Experts of a small language model.
Size: 11 layers, width 384, vocabulary 39348, 68.7M parameters.
Training: a variant of Adam for the experts, 4970 steps.
Below are experts of layer 2 (counted from 0) of a mixture-of-experts language model. Rows are named router (the router's row for the expert), gate (a neuron's input weights, with its number), up (a neuron's input weights, with its number) and show model dimensions 224-255. Each number is 128 + 24 x the weight over its row's rms, rounded and kept within 0 to 255.
After each expert's rows: a language model's description of what the expert responds to. This comes from a sample of Wikipedia text that the model never trained on.

# expert 13
router [ 81 127 124 136 156 102 152 144 147 119 115  88 123 103 140 119 130 150 180 181 111 163 126  96 156 130 108 139 152  98 117 139]
gate5 [114 156 159 143 107 140 168 136 129 108  85 149 122 138 149  92 110 154 116 187 143 136 189 107 105 105 157  89 123 134 100 137]
up5 [125 116 104 117 145 113  94 149  96 122 107 163 113 160 151 150 126  83 113  99  88 143 124 142 111 136 120 115 150 149 170 139]
gate6 [ 82 129 168 131 137  99 153 145 131 130  93  93 118  81 125 117 135 104 132 145  90 157 144  85 158 129 112  80 143  88 130 137]
up6 [138 118  77 148 119 153 101 150 129 113 136 113 139 118 145 160 122 120 160 162 118 142 157 190  88  96  87 168 117 163 125 113]
gate7 [137 102 106 117 132 112 165  94 135 106 133 114 136 100 146 123 123 173 144 111 146 113  91  73 126 110 133 127 163 125  74  91]
up7 [168 135 144  84 101  97 128 138 117 103 164 108  63 138 120 136 138 156 112 130 114 147 170 106 154 140 122  88 121 102  79 188]
gate8 [ 71 148 130 123  99 158 110 113  89 146 151 153 156 149 116 174 173 101 127 159  88 119 179 100 134  81 155 143 136 122 120 146]
up8 [118 107 113 152 131  84 112 156 127  95 121 147 141 143 118 132 110 138 151 108 122 163 123 167 123  87 116 132 123  70 129 124]
gate9 [117 160 134 131 108 123 161 130 119 154 126  96 108 117 129 130  96 108 118 152 113  97 138 120 150 132  85 102 184 113 103 141]
up9 [137 157 140 121 130 141 136 123 142 108  72  87 135 118 133 150 117 158 113 129 123 115 171 103 135 141 131  97  91 112 139 107]
What it handles: Both/each and table cells. The words both and each introducing paired descriptions, and pipe separators and zeros in football squad and statistics tables.

# expert 2
router [ 94 137 113 123 156 138 134 120 169 147 113 111  96 155 111  96 105 165  98 107 131 192 151 164 111 103 113 107 155 104 152 133]
gate5 [112 120 120 150  88  87 125  86 133 137 168 153 193 146 114  79 124 107 110 138 107 143 118  96 122 126 109 126 125 125 143  95]
up5 [150 143 103 120 108 137 132 159 126 124 122 130 129 104 169 101 128 119 133 130 131 114 166 123 131 122 150 158 164 163 111 157]
gate6 [ 85 105 126 122 120 117 119  92 146 135  84 148 146 157 131  97 156 147 166  50 105 104 129 111 139 103 150  65  85 144 138 115]
up6 [123 122 151 126 105 154  83 117 155 149 146 124 151 101 123 134 136 103  96  88 127 142 114 123 121 137 168 118 126 154 151 138]
gate7 [ 75 140 134 104 119 142 122 112 127 122 135 125 126 140 115 135 133 144 126 147 111 148 119 146 145 132 148 118 136 109 190 156]
up7 [154 143 152 132 111 109 171 146 129 146 154 181 164 118 162 106 133 123 123  83 133 114 116 128 142 110  98 165 145 123 106 104]
gate8 [102  89 149 113 145 125 130 130  90 146 119 179 121 127 129 118 151 109 159  85 149 146 122 113 177 129  80 126 145 124 118 144]
up8 [165 135 142 114 161 130 155 166 113 106 107 170 125 113 147 108 116 132 141  99 143 157 126 121 141 112 127 125 154 137 166 120]
gate9 [162 157 112 153 110 104 123 138 135 145  98 172 150 142 130  88 127 127 154  91 116 150  74 100 155 146 166 192 105 103 118 169]
up9 [159 149 140 126 108 116  96 137 128 153 199 136 107 135 113 130 115 102 139 114  94 116 134 129 147 125  63 143  89 100 101 155]
What it handles: Indefinite articles. Indefinite and similar determiners before a noun phrase, mostly a and an, also another, first, this, little, no.

# expert 20
router [150 121 165 160 114  85  92 138 121 102  98 154  85 139 138 111 130 141 123 137 106 123 137 149 114 156 155 165 198 154 127 136]
gate0 [ 89 132 138 129 101 141 125  68 180 123 123 141 148 135 150 131 136 115 137 140 120 127 126  98 157 126 127 103 132 154  81 120]
up0 [116 154  95  90 145 143 127 127  88 121 113 177 150 145 139  90 122 121 116 121 164  99 124 152 125 154 120 119 152  90 111 144]
gate1 [117 136 137 102  99 108 128 126  96 155 112  65 158 134  92  77 160  81 156 132 135 107  96 156 159 141 119  78 173 150 152 141]
up1 [162 140  81 162 132 132 120 124  84 137  90 138 105 104 135  95 121 107 126 158 136 179 120 161 148 120 145  95  79 163 157  85]
gate2 [149 130  95 145 153 101 144 122 114 165  98 132 107 133 165  99 144  99 137 141  91 132  92 121 128 139 120 147 126 109 120 121]
up2 [105 127 120 104  82 157 156 150 184 154 182 155 140 137  75  96 166 146 120 107 154 149 172 124 148 175 109  91 136 135 116 128]
gate3 [148 154 103 153 110 156 114 140 106 113 165 102 134  93 150 142  94 106 109 135 174 110 176 124 128 128 146 140 129 121 100 154]
up3 [158  89 128 128 151 138 146 145 139 151 122 149 152 118 126 104  85 158 121 137 143 119  87 135 127 130 132 136 180 109 162  87]
gate4 [126 140 144 142 120  99 116 138 152 122 115 152 146 107 110 145 118 112 118 104 116 104  99 141 122  88 160 158 182 149 106 168]
up4 [ 77 124 149  89 100 151 130 114 117 123 101 143 150 159 121 101 142  88 101 154 103 122 151 140 126 133 140 135 103 112  97 150]
What it handles: Club, side, name pieces. Football nouns like side and club, and middle pieces of foreign surnames such as Carond-ele-t, Kant-ele, Kis-ele-va.

# expert 10
router [124 103 108 106 112 101 133 132 162 137 108  86 129 129  93 104 136 145 169  72 112 105 133  91  80 116 123 125 143 122 127 150]
gate5 [125 104 105 113 106 118 113 119 141 130 104 145 146 125 138 119  98 117 128 129 122 105 140 111  83  98 113 105 109  94 114 147]
up5 [132 162 170 122 161 133 120 145 125 138 103 162 139 174 144 132 125 121 137 142 144 168 146 100 136 139 130 148 150 169 139 138]
gate6 [140  96 125 156 149 190 142 138 139 100 118 138 115 112 128 112 122 108 140 100 116 105 116 141 153 100 126  86 135  95 142  92]
up6 [149 134 126 102 135 154 135  89 150 100 147 104 152 139 123 146 137 135 128 140 124 142 118  67 122 125 146 132 115 174 119 106]
gate7 [132 135 141 120 107 125 135 123 185 120 136 170 137 103 136 102 138  70 141 170 153 148  70 109 144 145 128 124 110 150 127 114]
up7 [179 136 125 103  97 140 129 172 178 156 150 174 132 162 128 130 114 155 132 130 129 155  90 131 116 129 108 146 103  99 146 151]
gate8 [158 155  84 145 161 135 146 153 156 132 145 122 103  90 136  95 154 126  94 127  86 124 131 142 153 123 183 134  74 166  98 123]
up8 [147 133 125 116 161  84 117 123 117 102 159  90 119  88 133 145 125 143 142 158  97 111 158 119 155 169 138  76 163 153 154 122]
gate9 [100 167 124 112 151 109 112 138 100 101 169 139 123 151 103 119 127 105 130 124 155 120 107  81 139 161  83 138 109 148 126 122]
up9 [156 102 123 122 165  68 112 170  98 117 192 132 147 144 108 156 142  96 107 125 119 117  94 152 169 135 156 112  93 110 116  85]
What it handles: Coordinate seconds digits. Digits in the seconds field of geographic coordinates (53°37′59″N), plus any, without, census, and numbers in infobox measurements.

# expert 28
router [123  99 163 116 154 167  84 110 109 130 179 100 151 150 158 100 107 134  89 157 147 116 141 124 101 146 198 107 144 142  97 117]
gate5 [130 124  86 170 147 124 112 101 114 103 176 141 118 140 152 128 109  66 143 112 147 130 134 134 172 130 205  92 184 142 141 115]
up5 [149  75 119 152  97 123 172 170 153 135  91 160 155 128 119 148 146 111 140 181 126 126 139 107 136 117 108 130 106 140 108 106]
gate6 [ 97  89  94 139 131 137 114 128 140 125 134 126 109 119  99  87 112  91 135 159 129 133 126 125 153  69 100 132 102 135 117 147]
up6 [ 90 142 111 126 106 127 140 127 173 109 121 129 116 151 118 136 139 203 128 133 143  99 141 121 117  80 108  97 150 105 109 136]
gate7 [154 109 131 118  90 136 160 135 115 148 141 111 151 153  99  99 136 127  88 136 106 147 121 117 135 134 157 169 107 106 111 122]
up7 [167 156 110 156 132 145 149 107  94 109 115 102 140 138 120 187 147 142 118  81 121 133 118 108 156 113 123 155 103 148 161  93]
gate8 [131 124 138 151 132 148 125 153 123 130 114 106 144 156 127  97 149 129 110 120 102 137 185 125 170 126 109 179 128 181 154 131]
up8 [141 126 150  93 126  85 106 158 102 153 120 107 137 124 116 112  72 114  66 155 148 109 140 164  78  95 103 122 106  83 116  95]
gate9 [126 127 168 127 102 143 101 121 117 149 136 158 169 104 122 134 151 153 124 109 160 145 123 153 190 126 157  73 138  99 132 116]
up9 [120 103 136 119 127 128 143 150 113 118 112  91  96 122 144 121 128 101 163 145 142 173 143 127 116  97 135 126 133 106 143 142]
What it handles: Mid-word pieces, "not only". Word-internal fragments of names and rare words (Takes-hi, Cro-hn), apostrophes in contractions like doesn't, and only after not.

# expert 1
router [137 151 133 136 117 136 149 171  93 109 145 131 154 147 131 125 120 143 151 105 119 112 134 126 139 104 114 166 152 136 103  91]
gate5 [147  88 114 102 102 134 128 123  98 128 173 123 147 120 111 147 124 153 112 111 124 125 159 145 147 111 163 147 137 109 166 168]
up5 [127 175 113 122 125 157 134 119 134 149 136 103 140  71 107 166 141 138 124 131 185 108 108 140 152 158  97 119 156 121 166  87]
gate6 [113 139  92 102 125 106 166 132  98 109  88 141 113  79 120 114 111 106  93 135 152 116 164 101 109 114 141 143 144 155 115 116]
up6 [136 119 143 150  99  78 150 119 129 119 144 135 136 123  93 134  97 169 144 124 157 140  98 125  93 110 133 125  89 131 140  87]
gate7 [124 135 176 120 102  86 101 138 127 158 165 136 178 124 131 141 162 122 147 107 104 127 118 107  99 112 111 112 126 129  74 102]
up7 [112 141  74  79 154 133 137 158  82 109 115  52 145  95 154 141  83 132 127 153 157 125 139 119 158 113 141 148 111 119 119 149]
gate8 [129 159 109  95 109 136 143 139 113 190 129 130 147 159  94 116 140  83 109 132  82 118 143 145 100 132 129 108 157 145  93 123]
up8 [100  95 115 124 152 157 164 111 126 169 159  97 123 122 120 161 135 147 113 105 132 119  99 119 143 128 173 137  96 141 133 114]
gate9 [151 112  91 120 143 126 122 150  82 103 109 121 129 155 158 113 108 135 139 106 106 101 145 140 152 129 148 143 112 140 153 116]
up9 [ 92 169 124 115 146 139 123 139 151 144 112 105  86 148 110 134 124 138 124 189 146  96  70 147  97 100 139 127 105 106 128 125]
What it handles: Modifiers before nouns. Adjectives and participles after articles, like same, native, different, similar, named, given, and York after New.

# expert 31
router [ 97 141 105 189 126 101 141 111 162 149 114 123  96 115 131 100  98 152 173 121 135 123 124 137 137 103 100 171 150 115 151 124]
gate5 [124 123 155  91 105 135 119 145 116 155 118 123 131  93 136 127 147 127 184 103 119 175 159 127 125 124 134 107 151 143 113 151]
up5 [129 119 119  95 108 152 161 119 122 150 231 111 147 115 103 151 114 124 148 111 179 109 159 140 163 139 129 158 148  99 107  78]
gate6 [112  94 114 126  91 136 145 161 112 109 147 110 123 111 110 157 110  95 136 113 119  87 104  85 131 138 140 121 116 119 122  85]
up6 [180 114 140 111 148 135 126 123 102 166 142 154 106 135 153 134 152 141 102 123 154 138 149 110 148 146 117 138 137 102 126 164]
gate7 [143 150 129 168 129 121 143 140 121 122 132 122 158 133 116 154  97 164 121 143 118 144 112 158 147 135 140 141 137  93 138 162]
up7 [124 125 170 139 163 168  75 135 125 128 157 113 101 172 119 127 136 107 146 192 161 137 141 130 121 121  91 106 117 152 125  55]
gate8 [124 171 108 129 131 125  98 135 147 149 112 161 111 127 102 122 132 137  94 191 150 103 136 148 127 125 114 150 117 114 114 168]
up8 [156  87 183  99  99 128 141 170  98 107 112 121 127 104 141 114 120 119 167 106 156 145 108 108 175 111 157 100 144 118 103 113]
gate9 [156 142 129 112 102 139 117 112 118 155 182 121 143 112 141 150 139 116  68 173 169 161 117 148 173 142 111 101 148 131 154 110]
up9 [117 157 126 143 115 112 109 104 102 115  80 125 152 153 156  73 135 162  98 157 130  94 126 111 156 164 101 131 154 141 128 161]
What it handles: Definite article. The word the or The, mostly after prepositions like of, in, to, and at sentence starts before nouns.

# expert 12
router [106 139 118 138 134 177 113 117 116 147 144 116 123 109 184 127 134 162 158 133  93  85 139 106  81  89 176 126 138 128 130 109]
gate5 [148 108 166 100  83 152 165 141 127 146 147 168 160 108 140 147 108 140 169 142 112 128 114 103 129 134 133 112 116  89 124 133]
up5 [121 121 120 139  92 173 143 122 145 121 122 120 113 115 121 150 114 134 112 181 153 159  91 129 135 112 132 115 169  84 110 104]
gate6 [136 157  92 118 147 127  85 148 133 131 156 110 121 136 153 156 141  84 129 112 151 107  67 170 107 148  94 129 137  76 144  94]
up6 [132 130 158 134 150 145 142 169 120 118 127 131 136 101 146  99 155 110  86 147 151  98 129 176 136  85 122 126 138 133 138 131]
gate7 [137 130 163 116 136 152 147 130 134 159 142 152 102 112 128  98 175 166 110 129 135 145 150 148 164 137 118 101 135 109 113 135]
up7 [ 57 115 145 134 156 133 147  89 109 141 133 108 158 141 161 105 105 108 136 122  78 119 110 136 131 171 156 139 113 129 118 166]
gate8 [ 97 110 159  94 105 148 130 130 155 125 108 104 125 109 129  96 173 138 176  91 139 121  67 109 144 123 156 149 136 125 144  91]
up8 [179 103 132 133  97 131 130 112 169 130 134 130 207  95 118 147 115 117  70 128 124  95 123 120 126 118 100 111 111 102 136 113]
gate9 [106  69 130 103 115  95 125 110 120 135 115 111 109 147 138 137 150 123 144 156 148 124  90 141 107 134 152 153 167 130 124 129]
up9 [142 167 137 144 124 142 135 129 148 117 141  94 141 109  95 143  89 172 127 117 120 133 153 123 125 147 107 146 119 141 159  91]
What it handles: Copula and auxiliaries. Forms of be and modal auxiliaries (was, is, been, being, would, could), typically after a subject, as in biography openings.